Below are experts of layer 9 (counted from 0) of a mixture-of-experts language model. Rows are named router (the router's row for the expert), gate (a neuron's input weights, with its number), up (a neuron's input weights, with its number), down (a neuron's output weights, with its number) and show model dimensions 128-255. Each number is 500 + 40 x the weight over its row's rms, rounded and kept within 0 to 999. Numbers have three digits each.
After each expert's rows: "mostly gets" lists some tokens that are sent to it at least half of the time. This comes from a sample of Wikipedia text that the model never trained on.

# expert 31
router:479520521561518550517472480517427476491497477486518486517477473525468475511503453497488520512579515473529535505485515568520493511399513503488506507462417512481487485511483488502492472441434500450477506442526537538434453478468551499479496456533491567544594493512511519566499555531481431446523537464491473456539484483463488489474530513450499435486559451526488531438501514506504502557569
gate0:440462563528548420469583471499534492498482492422530493519479484510494534456575520472590531510501529543494450517556607533448538477486560430481526431565515485400518564516507500518544461521565453482522533515518566527477497510468466564527514463506484379518490495501509451479532428465494520513517527531514434484400514520483541508442499472493493475511549486480478556515446505507579554545479
up0:507508492560523465489520505462480503490544451584488545427469518511479516526403456550491498550504461473456558517567496538497467505475557462541525621435490457476460490513559494464497410498528462463462452473453438523488487510508497527525483446495510441491577515460454483494553536418561561547470510535459449495494461491485470538529522439602523522459428460583509454553456397494490495527491
down0:519430465564536491485519467506529554475457446499448472445515515499456452494514489449503490512467422543554482476587517465534523455517511526406481511553542516576513475509542514512495465527391439496428534470556543446507463499472488517472498451515413510523489549460515445551507469465536528535563509494521501470521499528430469553483440512502535496500498473521493518577448457573443488474441
mostly gets: "/", " de", "–", "\".", ".\n\n", " ["

# expert 49
router:502492508519492525543460491504487525507527463452443508528504491528375520544510437477507569512453499474503525467447541536546499508456437523381503514487551495527513468505563459535484492505445535501444522455519488551506563457496505560449476440513604511455470484511560432460553532567524530481510514523454518436529479481503517501491489480437533509541476521488530464400538531539532514488519
gate0:492460478466521541471544503488508551476499430509447462505502534529478465485501528518482546542554529509539473512479456446477537558434546583468528485554556516506513504489454496550535515468437489549583481541508467481537441484456544550522555515547452493541510518494506432499489524500499491576484513542502451441475490498493462491431426508531491527538511551523465426603468520513472547492479
up0:572522524526571523477504416444481481511605471502492505486517481442473513466430504461542482532451492511458549492460435496519525476461538453513426544567514463467507473482466477567516558508487500453463556461494502504525477498466438536466509466473558557491438557501489503428528473506501449515441523492541465510473495461483503490465492451431509580524524532495524425499575544518508511568550
down0:435507518454529528456544510542483528458437490474495533459455492476498485512433525529493499556466507517555492525422481485562478549498472385520537513452459501475537491499426493520510440519514489489482539556522479468515552522490456518515502479510524491524499497556472475600488472409514423537501499428494563536462556462442531509440549420492548508494512563534513489467468488459479475534491
mostly gets: " N", " St", " P", " F", " Al", " T"

# expert 44
router:537562515517452497490443550439514470528514497564494447503508512519448449476505474469519472528455538484465610458470538519561518494442492468473431555524527518505492464493547496486508565528561523444467452496495505522465501510509476549479536481417566531486497537534450544508507559538507505502500530542504456456490428489492441448497528437505496441566494493509446535501537557534471434489534
gate0:500488483491538593497513465547572580537451509416480503529480479499631461567487489436528485536510419543463518458513487558535479480554443520483458531467547498494521506430537519532534504528468491551506421444513493485579500443488537470473535495561476455532468457518530515521429419479508537474582479476514457486560552522485532478553530509542558533534536477487435502533556465547431540520460
up0:459493492517488482497554479521513560545507409443532521526477445557530483483496480520442427449508483547458447505550479500464532496485492505525529526528545546504519521423522491466511485564597527522489502566529530483446527524531543410483491554543483531530542522466478432577492458499453478533514588524511492542442557454598524504526489465396513584457448561472516482463486491505517497449564
down0:530490490576485533493493568444443480478511500481503481546583499533447442466582480505416539538435491475505495451510602490500482428541482516573478521520576479510535543565480508459474553508479514516556503508448571489517480451471481472487521499395494439508518488543505541460579569473494510496496494465572451450493524488506469454518458501498489508506512457467513446431513526585525496520497
mostly gets: "History", "9", " classification", "1", "2", " Mor"

# expert 25
router:469525514634539530467437506501502456485498478509475438433532503539411500503483440457465542538543416434528542465499453615497482530447459520419480517486581476500602472490467501509464486517507451467538478429516482563533489535483565541484488410512533458511528520566530468551537507504503458501517495469523544486509449495484501468494549488453565488521512517493422565465514544502470447513510
gate0:432509485473534550523561448513512537491549499474502455536464496566455534469535470494493472465494482471519465567524501534557511459502482496545470508460485493537465499471490509561479457465436504498552451508489448490555520531576536509496493468461460479463510469431519488497487495491499519496441472455503545471496478525479464542565485498575573449415589448458478477515525404469437568515521
up0:458504551494504454503536497439475528515433511492543517471515410497521527461482500517478501484512477496472495458497530482534467497429456506487520528472498479571457470428529432411494497542451439441457396436582450481531520521477470539510549525448568549418553552491471508492480453519433528533521526521476472542527498504481545474526463546483387537480493526457487370559448425506485520492533
down0:478423508511509446473465490573479471484510515471487470563552466469494430513471484542532436476513515504470579546527531525525557547464483528514561586582547422482573465494458469464598431537537453520570523548514564466544525510486480445489489419500498455501429514573506492527534459507487496467523543496436541535527478502558415411504538524489473508497464498557437507471511495541582453533421
mostly gets: " ", "9", "2", "1"

# expert 63
router:467452496510418560412527466528454512524531479565541465467505530521527414490526421486489543515534489389522522476529557532506514523420461474370496498482529511508577486508429483514392483477486501495586551501487523601478555463468481504462516450472530477502535495475482443510487518517562551504560506494536524468490488427531532473462453482459527547485498530510468552488511513474482561547517
gate0:519448560430474448559533484506464486526568458482485509482483500428514519543470464500495440517450506535536566486494569461488506431433497544517438505552497496494578506475547499483493460512517580559452441490532428486489500532425470520418477535515482522500533454540502487478518484555485474432494533441515477482470470489574413483387446429445479499473474442540497488526549501484473560452490
up0:517504447513435488519489535466517544474512477442535504515460522483391562500438509565463502511530486508544487467397479513553402583468500528563571529501483489464508466435495544420466441492548487497488531455486465519519548561415447485463470471498521536511533433444421442498455522520546534514556568500453449497469560506476489497504545527476466482503406493519504535475534491556403470549563
down0:520475497500569591448499457529525455489512526486452417491461492475493477554492519467467529540514454482443554476525553516446572533511546489439517447511465557430523562459459503503527516525499502462453414524426446480513495471484540530512459452536527470537555469432531509521466470478509480473511536571456537502501490453516482409491455497483508460439476532549494511442499511551481500535521
mostly gets: "ol", "ec", "ic", "ler", "ari", "ur"

# expert 29
router:547467518518530503471524488450493503523556452463470454464501461478436469585469491470554528450487529469483598532459471524588475523457503493559466505525523517487487514572492478543479480485527507537552467553524524474420558449483568483534543520488488509593511522527495440486496483481496476450524524501518490478526471520494470505467516543493589481488519489488523479459532547495461435507504
gate0:492480539539588422528565506476517527500507496515520528434498533493456503532452560519474503493489460576465489443460456499485508522473528422546428518509468498475471527469619527412533555483508505550497480491473534536501472503432499470459481514524438488503538522463525506471469442497534515550577500493576516505486509426521541515498471521481490507488429469492572505406494550574492558503556
up0:489544439521486561489551546468541481426492494486463517473440594460540469576530569552456479494526498523433474532499573506555439533485569463490418451460476372495523594583500473498457559428471475540488490449484555479522553535524471543486540464439484436534474522534585473545523499433544403570488464480504548523616511558501530459516456479551469429476518396518499465480495517449473585501561
down0:470551501502506553461500510507512495563571487448438556534498551474499455529487458544522519500472452472522367452499440479518469529491514426552481501534577492483498588464470500488556489541514516540528492442581550524513475454503512484511510537480479450535487542474506528531447520557616520488464500491536444496566485483427538495530582493479579520503473487513535517492478446563490518433499
mostly gets: " —;", "=", " include", "|", " including", " Sir"

# expert 28
router:501522432546482522512530560445439517466546494511520548518499507499437482548465414521486546553535495509534538506433503534538484468494452550474453553524595467472554467486532476536532644480467525559471519488522536484494521494523550550497481521510505426458475575527486447490441537474545543449455481502459506520535527495508567489503521499625538526438525472446507496469474461534525407483596
gate0:461531491529523494544425513488501429507519549490479459567497471504524513491468483447429557500472493526509491555503564563546475517529499512458461488476460517525473501516529545465483504554474445452446483506519426495526500423482516504507468539514583517531498585541485583466536469544547472476472467520449503486546565540468472519581511515490472461556528530539437479472442473462458467538490
up0:571522504500511482521539489430497528486436478489401552512518597438492480511480488501489616520523528443491533447470492480466521501472489469461453493516543465495469532541521420447517439484523520507544506491513506490479535443499513455506464488506499556542472487512430525471462475519469492533469403535530485495536461533571534445449504466501489464437500534424456570459483455445531471540492
down0:563434572580546466486412539519540496533457571556488494490437485598553562444472482465524408521532494510515527481505550514438551478510486482578558469437453441413421522445511523627503473450474564480533502508493478482450415484515488486519446483536545545469534486551476526509479436481518460507496541434501530548490490452476493532483488452506456458505525522481503466523528567561516573492444
mostly gets: " the", " a", " an", "The", " The", " his"

# expert 76
router:470480566498582522512531416480508522582556486457425474551476472503508453510467458557494475550466532531459550412532509547511498470449564551518497550499558532545507513506500481493529549462518523467438507531461499554475476512490483524439494533456504541492500574525551536490524487432491470467488517541492504485564420494488490490500485474383519498535527533458417463423472502496536460521458
gate0:516539552463510595553533532559595544516480447472525531537491472466500494475524555464528486435478511563475543426484501548505479562496552529542451509546563564445473374495487469507503532570417461497484536500466448434494453514453508520499512475478553540521531440553515474515467496524487500504517539446436502540484529488543436409472484550488525531555439478493437457559517524472601473460381
up0:458598473470492490497499489575530411429488464476526500558518515475489526423475534509506435539485481523436541498573508481535472525494514474531504572525436503404490493504573462437536582501523509482486548508483434529540497511482537561530489525510460486503482531544543485498513448535468470488478507499558490510522458465536484454495513452487409371497558506556507473535505488479511474478523
down0:455475516456533487434447469501523477528512487460437515483517536440468482414524536487512475411451579434568524516577462480432498530490469532562493495554503489526522518512433455512546417544475506482509421431540532406512476518498539459587453563471465555471457485453580547533520558499499537515461535485471512487524527506554453490482477515439562512536488465530529442467445530509480552515500
mostly gets: " with", " for", " on", " from", " In", " at"

# expert 21
router:479420556600576527469511495491485484486605459527470471506458447485467479583489479499462544521509555409481525496444507558550524466489485473437470551507542534497527472495492485477500496508478475524510475480498532540421526518512566473497511487471455558504557518529518498515459570496534483437508549475452503425584476555497466500443493504457477434467518424571532544418510475512458423475555
gate0:440509430514484545499571548459556499449487521486529459511448392490517518563641489453538452499432477483501491517556496520511522481469473456493490507570526509468451451500499518476483430472568530477509501533490525478413507502502483520517446425470462504516462373480444451524435438536528477560547483493505454515506497478564424530410422482498460499498534515531508484531454417473501455455489
up0:471512575516602440460498482481490566556521541513511495478423459516586486455541532474527481443482485492542469472488588511521405479506408484505557493545483431553457574430526531445480438561517492507436515562556447468546498501487452559467481567484514524461555547508447501570469381490459495497473516487552435465486480452453503467444531509444493556597510446504464524440528456490482485445485
down0:553468530515557530454465505466567442473541477513445528518504594531531492518568511500428454558435549451469543547484497480511490463516538507421544514525515524492482533550461491435562502506477497510441499538542574598466466548483495471493462425513495474509460585461450446516450487498556481493520469529516590423504537477541581481533470486567518426423522413474532470430522494507582502513526
mostly gets: ".\n\n", "\n", "==", " \"", " |\n", ")\n"

# expert 6
router:467526519522511510516512515473506513451560436511496561485537544505463455482539496543537480501591484387483514539453500503502495453514451492447516553448553526492513442538534546520507525483518565484483556420432565506433557503523494447517510480502495436486503539504537423478532469537499479478478448541567560428510484513499551529518444422421507420557509499528453508463493537503527483480518
gate0:431563473526615451453471444558488502419518497503492455521517548467520533459466499439496459424551479524517460524521574469453491491531437550544451543465474443528431554509457503488472494437472486563539560507518519509554458495573499477528525543407477526496532457508469456461527416545479506480437479527492509490519580505428469457499504543490504541488471610529457487479488471512546497482477
up0:476388514458470520457471506544495499493570451547552523505418460555527515472561518446529475492456552492425430501482378483540501492477543533520556533483471487453559459530444570454514494496521422475534502469483516458508468476492477604496456571498517576516457467485461486514506431468526481537567415540584492508557497532448513520508560512497603455535498476476493487534480506508464548503460
down0:477521507408500505562571562508557525504559536453441578494524462433557477545545452593464469551529496521472544590485574496544509428422578414509514488568525481537458435456531404506479529552483471495456510482470529499412540537465521512444444435469543441531495526506534421504461541563484487560496510444461501503492457561543518563464444488531535538519521492474503470477523533467467461476487
mostly gets: " they", " them", " years", " people", " They", "ers"

# expert 70
router:487466553573531577459424489454474558484512473482519452534472594444489392536504484516541514544549478497516576507475547451486487472446419464399532481491560501515557489471430420536510537555451594453487489467481493507486499441466550445526511475477521519534500503495398485435544506498493493495526464545497497429525468502446537453471553516474527516608510502520579413441483498543517467525478
gate0:573481505524532489475495474459478585518488474453476545440486489457510495510493487507501458482528520559445548479407522477495484530445515444467541449544494494505515576482480514550506444510518583534500472424475498479569499457476569525499512459479495571484519521536504467441529559446472491469561567471462473449448493460416557478559495501497504484523536536497562509455444467506534494489484
up0:504530471437507535446576510498494472527532487538545563507494546505545513523471488558501465521542460484511549553506525507443542445514453528510482494464459477558533495581507497503544480500450610503542546519583507491463560489604450459489523482543514563542505513486573478423466502506543512430476481496488516470583430455520425508611505449416558547423502491439506530545603500497484542493486
down0:556432556556529593489499440404490518540510530487589463520482535582440479509496507502544421490533497498534587515521464521501521505486521490530573548490584509486508503503488483518482550506421514511460547509556467465482548522471551462531430550504513469550556427552517425510448472486486532476411604505525437498473439487569497493454503530494458477487539494550526506446445438549462392479511
mostly gets: "as", "ap", "ac", "ast", "oc", " population"

# expert 33
router:506529594585597500443413514508455534530559452504458475538537541518430456504506448512531513517494475476478526474565521512482461452482479526469428551538478523512512451478557492510488540516485492446514543472454493498476490524505511504550485496437544528519516492529504469419519558532544479518468448509495560441503502534494535501522545513499528519541485478537477576560459500503494398438525
gate0:529478562522524483458485560538458473467459534420509484534538441548445501477507506464473480465480502509528549495544620527543419413504524558467429493538502500509524507558511447466537548533431489460527452475485449518437532516510445504487450536463452473513484476468552532551459485500485558539506473505448573455546529563582411514495479468507462480491514492553481531519527493482500544480445
up0:554471540484523454445567462556433521485497489445515477447480538546586524515563481509498521430516530469425498436503436503530557566488508538487512617538510522519527519445482508536481579415527535549500511440471499510490491506488487493529541543480506481549518462460521457499489622441463553503492531538503411497529433504502557539447483483519458487568436563519509522471559506493523505503486
down0:524585487457509447520446488497496565496487518492505518477519520499502492516424457492503511536554544497494474400486509507509566481466555510492545477619507504541423518442449578524451553477486518470437565538454517503413428477499554482486542479593494468498525438476537542501514482490477546521503482543528480463515470513524495541492459507470519479542519500420454468482479471497439450521555
mostly gets: " years", ".S", " century", " There", " Years", ".I"

# expert 19
router:522463533567511510539502485477493574501503521479506520519519490520461521587515506464538498560501439503452587481522447587493478526518489464350498523496522475528497424578561447489517511480475547505510497508503450513463521494550474500539522447483568553565500541478554506524502542558499577436529503543486479493542451493436509480425476491446561550448554484559496486471496490546513473484522
gate0:497462552495589535540465475508474589556549488463542460530532464530537593484486422446465462441477500406482569482536437525508531512520466489542538623520523443526510466500482471483562549513552518507505522452508483518507494464459510524514525446488589498504510478436533505487512493516464594531466526489572437510506456587546443595439475516483484492508471497505546493364473540484499541519567
up0:536558478511551507465540495444495424481555521503434447503475443555515504433515471489491598478522460449499536466520529454521477484502499495483485496479587542483490534529540605491513505527531527484516503534474528553551521465493522506565521452479455483465504494485452465469480493528552536565474529487453496544538499520477468491449434497464497496518460481598591577489570466468473473452512
down0:536523511536426515501556483560464500572515473432446545528568476421566526511556493518501498489439492454515508529487492514540519526393542527384498478519456573560523464479524488609484505512484509511515500518467475474497584476541484509501511518498515515543458496488541473523448513441505507567468550403471446444505499557491527531485526565516540500484471519538516438491506501511523457519565
mostly gets: " F", "f", " f", " Sp", " Kh", "-S"

# expert 2
router:502469560474445491476499482475477453523547525494485445505458508493463501553487408415533504455522501433505525491450524492577538473424528555513486538552530452517504476501440490462557479521543548562460549495534472563504475468507595563425446485543513484499437470489515534493507482495566508498424507528454461419548508497514485473531450487420460492528560599459379473500520571531483466540579
gate0:527516516535406503485538458483522387570516431509479445495490566517490469507486531474504521543504501479518512583516528589554484521472465525506456523493485468515500441510516555521538517412511476455547584477533461495479472461480473524453496495509573603462468453482471541491570470519494457549546511494500486453491478487459570503573491523492428515529467585511545460471465533477548467520521
up0:449548499487512500444423497525484513458502484509508553548515507448525506464443478468501482537473473528511457554471406503473540532491523423532526529492473619488490448501404397520591446524478579527532498534514504448514539549557498452472534528526513457471504529512543458460510495473552487470523495572408489513498544476552485442482514419479613497511513526489486494574527496479511481525550
down0:493495580430501466508537466508471492538479552527534490496479549504536526487484456464500529431466513450493409485506474498520553464469593524573528460486529443428532570473456513496507526495500526557522492507468465490483520410502487505528426520502523492487514565616491421524455525479512531379488550499426465445541416526521528520403553559508478512513535512523492474441463445529542446535488
mostly gets: " Al", " San", " Le", " Ar", " Robert", " Bil"

# expert 53
router:502495523530514559492534532454465510499588503464438504527491463498445503510477467520601499486534496398491584517503459479494533449433405490477528558532506482414529435508433494520478553463473474486475486504463493552465485537553492527504543469525451564499519551564454528511418521459532443527470545492507502473522485522450547459496480452524591448507502484483442535513496520518513427463483
gate0:438467401502461450440505527543517534521548496496484500495613461600417426487485484516536476490544531508559522504510361475492499527505487443519545518486526440454505510466599515497504526511521518568553563530483479437416445492600512461499477516486491507520497445533497496562500527478482551484488485501503438475498519490377479507535605518543521537521447474462527455559498498517476514468489
up0:429483481482569509518536520538472534483486500461534482561514513450453507502507526564461414539541471530449392472544561413527543454439530501470594506518457519477471528497518486535535540520525585531548463473476492480574460510468504505474474482526510466515565510481517493576489590549583579389536486469553549480453563458439439461488463521500464537484515510503507533492466570516435566477424
down0:532454545552519479466480500455469454467527527518466439566429529502480482468480469480499409583515542445494526420528543524476484465514515529448483490486514462526412509517500607526532459474526513488535515520548527503524547491427505476464484541524539469493495518516493473473469530475539461541453508520501474502557500486502562489520441507534499491545416551491451488447508499533429514526502
mostly gets: " |\n", "==\n", ")\n", "==\n\n", " ==\n", ".\n"

# expert 1
router:488461514580475503445489436515512492499579510514453462520470516539448477523576466547563538523438544512483569505463507466518513488467437450448481522469594463435503495534486423495440550486471564492511538446431580573434506507600493504554476445524529516492534545521538485420458544455477400495509550426520398496534458454467496437469507448458467518519496535471555584389475529570493420472577
gate0:445449509493432496534536433514526527443499526512515485551492465510461427453467477521520487518566517435449504518532489541439523494388547480431460511529443518564485493502502536528570504516485513513466539536502490488429605589443500541460459475549441518496528567527532490504464527415465489521510530486473504532498542455545580506502579473475511516508503589594508472449435465526506486472506
up0:549566488536497502462418507455509469544472572449467490488503421515540532522473542492480534518484476476424486480412541528452490466538464500526557566421547572434536505498447456532496476555537549462563582540555374527533507500421445494451535487412574518515475521465497473497581515564481486472469546494523490523524464503570515549529473461549502470522517491530468479458547461492491414482504
down0:513553503516508452451502480478482612533516530533504529514485461592472537558506531445495471535570458525485459490470595481496509507450476486530505559498555500528512548517510530432465480438512530525516521523528434495529530462531480533431553474460547491478429451462489509546579544473580515527523566535471448497493523503467534554488446472549505563480416503549515473479488542581514472539498
mostly gets: "\"\n", " |\n\n", ".\n", " List", "'\n", " For"

# expert 60
router:416569503514504504461513517429455554493518488555447475440552528535421504570463450460470548515495484435518585493469434525532477474444495482518469554489540514514539549525463461544521593399424457517486520494452509526474501496508537452504531550537460558485478468486483412483499461433492477494507499440532458438543516464497528511483490509469496486451497525478544496452578548512505510463522
gate0:429515483512543406466471494478561508477548525448512494481540510512485528499510460605534479411500561469458466485510526460507530490552527476506566531473508416506516525505437543497530541502448449537517467536520494547503426450392586505478507453467523500496472591501534508492545480471545508501584534492552418455479535479499432485538483511552569416502495509515579592489506567466517507558453
up0:542459469513511514493536507520464476567469596525594491524486472533469479462461462406578524468508487478486538487492456548489515488517482559525509526535532439529430473533489427464401458510470423524548515439559480488498581518491477525536475511517474432503515474600458503454450514513532531510531623439484486523368459486477503527550524527462463521523531518532462458561563531491459497508471
down0:592493484515537437530462527527491559525488581485404438574516501465529536499395511522502521472415470504494449484497513536524494515500511444509531521495604500510510483495524501563499514490541530532510539508468491477490548488503539526489552472512521533449559490504534479518519534444542501461505483522471441514506546490532543600540548483553538496493444526537523563494541539501546526508486
mostly gets: "\".\n\n", ".\"\n\n", ".\n\n", ").\n\n", "|---|---|---|---|---|---|\n", " ==\n"

# expert 22
router:489451524589462487577510484427456576461554481473564467569501442512438462452494446459483565446485469455500496514524462513590475483488554517432451517471495481488530474571481526489484483434493476575482477509512589516488559526531514471471577489494546471552513548502578536568521544545484530552514507504500421482483468491478614476469526465513482544500511478481491499465510510511530454498552
gate0:511421474496535424495471580494497530458473486452479490511419438497498559550421511549458489500498497446549487481516397478532519511509606497521488462452525499481498489474553444527523512529527448540493486469565557518535514496481449483539490518482533514558472471477545469560491496499489501538498395447476532581473480489514503519526506444541441493472504439456479406480559483518514519412509
up0:527518492595485567496471485498464523523460470530496481541466470542570497493411476531540528520497504468395531449461546393455488450482425514447483485480506507439544568401461506546485536483531469534516558408563566596532536488457412485528488509439512428571460512521475504479523489460563504473535488518479475458455498532399468536533517506478520521531495452565480516432442516521509474439542
down0:460497494549461469541467592525554491496456455448404492497492538538449479485437468499504430573466428447535432484549525464509439442429555503505492458473529508484590495431456571466515484511502501495524462444483537498520525482481519473494519521455499465412513452473482472454490507484541520502557555560534466529550532476446503509484526534466481479504471471555582510505503501490424535440468
mostly gets: "″W", " UTC", "″N", "″E", " sq", "/km"

# expert 17
router:572443457536467524425503523479397470524534476499446454536470487549438546526464414491470555513551476448494537488475501487512508473475504560549454510547526535487508445514461457550533557528521520565520462463502474426492559510517472439501494513444444454525503492551489510558485494553482467517482511531429551455518554454520527463507451537563515483452519465463511443480524502567448437518579
gate0:475519475495433472472515540454482477492557474541507528541424497530481542478537553561527571516490483489433488496515531492450553515510482434596437533500501528480504455476509459600481515544502503533520502463435421519464523511513481442436498522498428570488550469481544503418448552465464509465531499471494563605526487562469470453434528489571517477510540621427506500544524572492535491517617
up0:516518463514401538520551566514514529501461469385442465549491474509507487547486459521510549453460503469496483472510525529547458517468498467513399546523584473472490499536484469497484486563517543434451498428518521560503470511451461505420562424486419514555489505543536477555425488539591546493463486501489508469497553480489453493475475528510516456504520481535557568467472555456493446447508
down0:502519496523538498556454517506469529497574481483539516515459509498453525542551513537484412423471453487478487531457512518486531496507460451572483529526472531491446526537503477546540489488507472515529479488544506455559497461541517412520523514525486448481436519537491464523552569517458497528524488482440589606543619482476534399463510543539514492495533436465514504499453535489488524502452
mostly gets: " The", "The", " the", "the", " named", " Los"

# expert 66
router:477511498625529510495535499513488490484496499497537440507465453423433507455480450558515491517557569485561548474465436544538513556442529449497501480547467559508495507507413550513488521512510504493483501431517505480457438475504516459506524526445511565559534483501478527537519554440525480499560560432548519456499492496527477530505516469471538402488529488519437508462500543555391476544586
gate0:527544488514545518592447518497574536432492473575486505520460540393484566523366492522550510467494529550525462541500499496535501471490475584408501490530511451412520519478457478502482480512550476468491515514548529487550538516473481459547473500455563493444474512482492466553529441537488464542416509518518518536493478585417545479544569513476532474571497456518482463471505467453475519485444
up0:466452422521495456465465508468436528465455529478455510528458422491485554487516495526462560516561538465579511460499509499500490520603509511514530534496458519526448489469466479535570506505509411498458467529473529572521522531518466449542503487526524519465489477441491500529511488501549527542552440397480547526570525600565388426423479465445485511516513491486506476491442493466529434519515
down0:477510439550422499529487531423530529495450521421493504516539431537458532520513502483496543471458488496417482486500495467483516535491503573502492482495457569468485557508490541508495532465523444545472511545462523502478536457429514486483534485536531456471528514506549491487529525485519480420487604513578392460460619490472562501484552503513516464529501491548511537526571576529525570460520
mostly gets: "==", "===", " O", " $", "====", "/"

# expert 57
router:470535544549476451417512504510534503466478493513527467518498551503454474557485491442514505499470473474507522466432485525619492487478464454451378491460460477513525481499428559512574479501465508499485485534494525465502536553524581508570550480547516509520465526520511496469531478561486506524517578479505498487536433509522465549529526403451526521528638494402504473464561506497502492538437
gate0:469487495565517482536559547522468517467443504575549512481536486494543487522503487545493549448557542487510520474470532535625516482477419523468466423472475452497488535521461558511531471488440492575537510468492485502394489400513530426425426544550580471522450486483501469504512590536416463480574508510480561526492544497483508521544545455416451458472493539456490487495528550474467534538502
up0:447515428513528511526479485504516436519472520501530496489468561462582536528512509530470531527552524420484508562517515474554568419404532582544457517459478596486487516456487477502535499532534502505508429514485518573512533520464533550495529542524505479536552520511452512535427525466373508527480474507572528445429548540441459522413545545455510462498510480562469475608428480502482491574516
down0:460544510474513482438512547537465524486478496450504600442485527514470481522539563470561495469488493528492448484534489479502552541546550545578487455435440457447519467473462566548450466520482551482473543466463529540482504550579500567570488499501523515532543628517466566578465479484426502520495504544459548545473509469534519486513452506526585464534453536491552517423526506568413449437514
mostly gets: " =\n\n", "American", " footballer", " come", " politician", " widely"

# expert 32
router:543531518571476495467467463457509560486528535462491458467480471514420506493520466493484529543537477493511525479499522547547455461449434516381546506450526479478498469471596518468529557469490499552479550481500495553443541555522510478507571506494481463563485521574492536545553527485503457483479426477432507465531539472504498586486454455534439452543480483499471513394478534551513490510511
gate0:472472505502483450505537510490455544425529566537483542444452513563493479457576546508544516464532463566477576439553441506472446549548485524465505541484482555568478543546525527532505487454489457462505520530496466504570516500552482507487509479513508490544535505471565469501559500464508487499586428573461461507494520466539526473524527465528538481468482493524493523472512489484518496495457
up0:474475500552458442488494477498477535526479535449458575477567476526465490463529454534492537482480524487522478475496503505510531517462482601483499507522502516493471431538474463514512527477555474467466531513520452454530439497428500484535537478487418509482477548513552470418531538490473460462442439457444534462538492494441502558470369551542435459590519400466433540469517428515480527475455
down0:507548424515456503433506489526451442486409410465569508542559453520495542459446534470513547421501486537517492508536492495535513460485468534442489469476512524537442448488522478506431496521486503502526455511486468513480510511480459471490553567475472483467535503505466467491521458536501523502438499469491463474437449511490522543535490476437443506530452442566477496556516457486536546498486
mostly gets: "ism", " information", " construction", " law", " music", " development"

# expert 20
router:508486491475524567514545466490422565521526513533505513511539515541461490517458459438531489513540489471466632507507492515542514464526508484555503508526535500521525505559488460571491499493488518495564485450410504486441509475536539488483468499502468537557509470547519468510483524437537537498541469461501470465541494576538492494496546481492547495489473458460499474516554546536536495482519
gate0:493576543532479512492527496536517468489499497495489540555486499492554489502459533497468533510455573494515475451504526476530488561529498466509601587505506555531525509509548545546482502502526456519445542564517508414576469549493488524447519496504446489532507515475462514558507539499504481496465506541487561528484459485461435476492491495452534485548565448506566504579509512501525466493411
up0:520476480409500442554494517561498449514476497446479490535440429509466510460394468494531494503522512547510533458481445442531479441438597485491540477571491481417483507513472530530458485414430491543481599462454502540556527501500579419524470540537567458457504581554474536521498487516556485515490562533529516445544440501503511527492458546435496473516537490490472522492541445505472543476474
down0:489455464441441471507514541496490498555475471439499458462539495514509426490481526528429499535502530468453494468485497560531488512431590407465524542518508400468518451507492483499476483469578584444514452513506542557470476519589554561508385566510458506517443466470546575461482545486489499490495471444473507539526564464494491507416563512463555523515473592469566493520531506500518500481507
mostly gets: ";", ");", " —;", "=", " |", " :"

# expert 39
router:527459523559547539512481487519433584495503470523518492477527465499425507459502440529412528537549451416499558372475502527483417530472485506456532482458509526576497497539474491504469490536451523527482587424471498489521465535418543493532549477512524528410474512531485528534506516460450480459491497510492543509491455510525504530525498531456487476480516482447481488438477581527480544459538
gate0:534512474516567515521554523501527522549510550474478445558546488555506587483537551548494375484532482476515463439473564516415474510596518469498467479569508471495524525546441499520461482598454490503469560506510423465518438475512557525462490558509516551474444547513482496513549515473511476513537505469469545483385504559501471476472544520532491512435571574500493465499572488503466548487453
up0:494557493447586523490493456476522465422532494553481489496567537460466534504459535489493512479414496471550501475445554460547548456493521451532476470457440513475524566502512524560477524488509474547493462464446415506543477460511527435562464534528517538555519553417609549435489512538497457550527513464433483437481439519526504508431542595419489468494523537483434420503466572509553509512453
down0:446596494571512471526555510503570570438542506521471539500493496510544514439431479518467461465486476457507502616523522512493467531550537488532572450564556489458502566580499487569503452532458411531495444462471541510448513561461575440547546461538488480489447556495526487496484480483512477453494538456471531538437536448492447548417475499494513467570521473530485531500506537521500497550458
mostly gets: " ", "-f", "-in", "{", " Ret", "et"

# expert 75
router:466504537534542505458490504451466504442523493480557542538450448513430482520524484524490488558543490433452537506489517505516481509459418416433473490446525526474496439533567510479513526477571474477497554456471620531537497499525532512545522433492439453558491540504479498534470588510549512479480467520499518480461485506499530509524470498351526458499516502496495471458522558510459526529521
gate0:498465469465487547547512456471410517528479487506492490495438481480542478474578515540441470536560495492593516552560413506521525510525472472495461539531436481499512522486472495476531469517501538474485561529560452526493522512572483574482558479482458531523516512535471510522483515475583515471535530501516551546456484501461499515500519488476490522511563542454452365505497490573488569559548
up0:633491483498563514455522448484478432501491532554423488621515516435538509508453500530471503594538541520511519524483495479497470501544563563477456423455473444544530485444471492540446484459487465479514528489477562527588504524547509495508519495516464469557504530483528493481490529528520498528472512552485579507499471481490546489488487456537509524452544467506540525463533493517507438529492
down0:489516481548493524505584473488487501467530529511481502527405571504551521400545519494456542529439425498469503538571457460465562477492491566493496504455555410446423493478473466404539591469447519458518526482462530517508503500451476515464502531478506534536532595555453518480530509597526474488483443468562522520511523519463511535509482472443528472517438459550564549454514469503474565599538
mostly gets: " it", " they", " him", " them", " It", " she"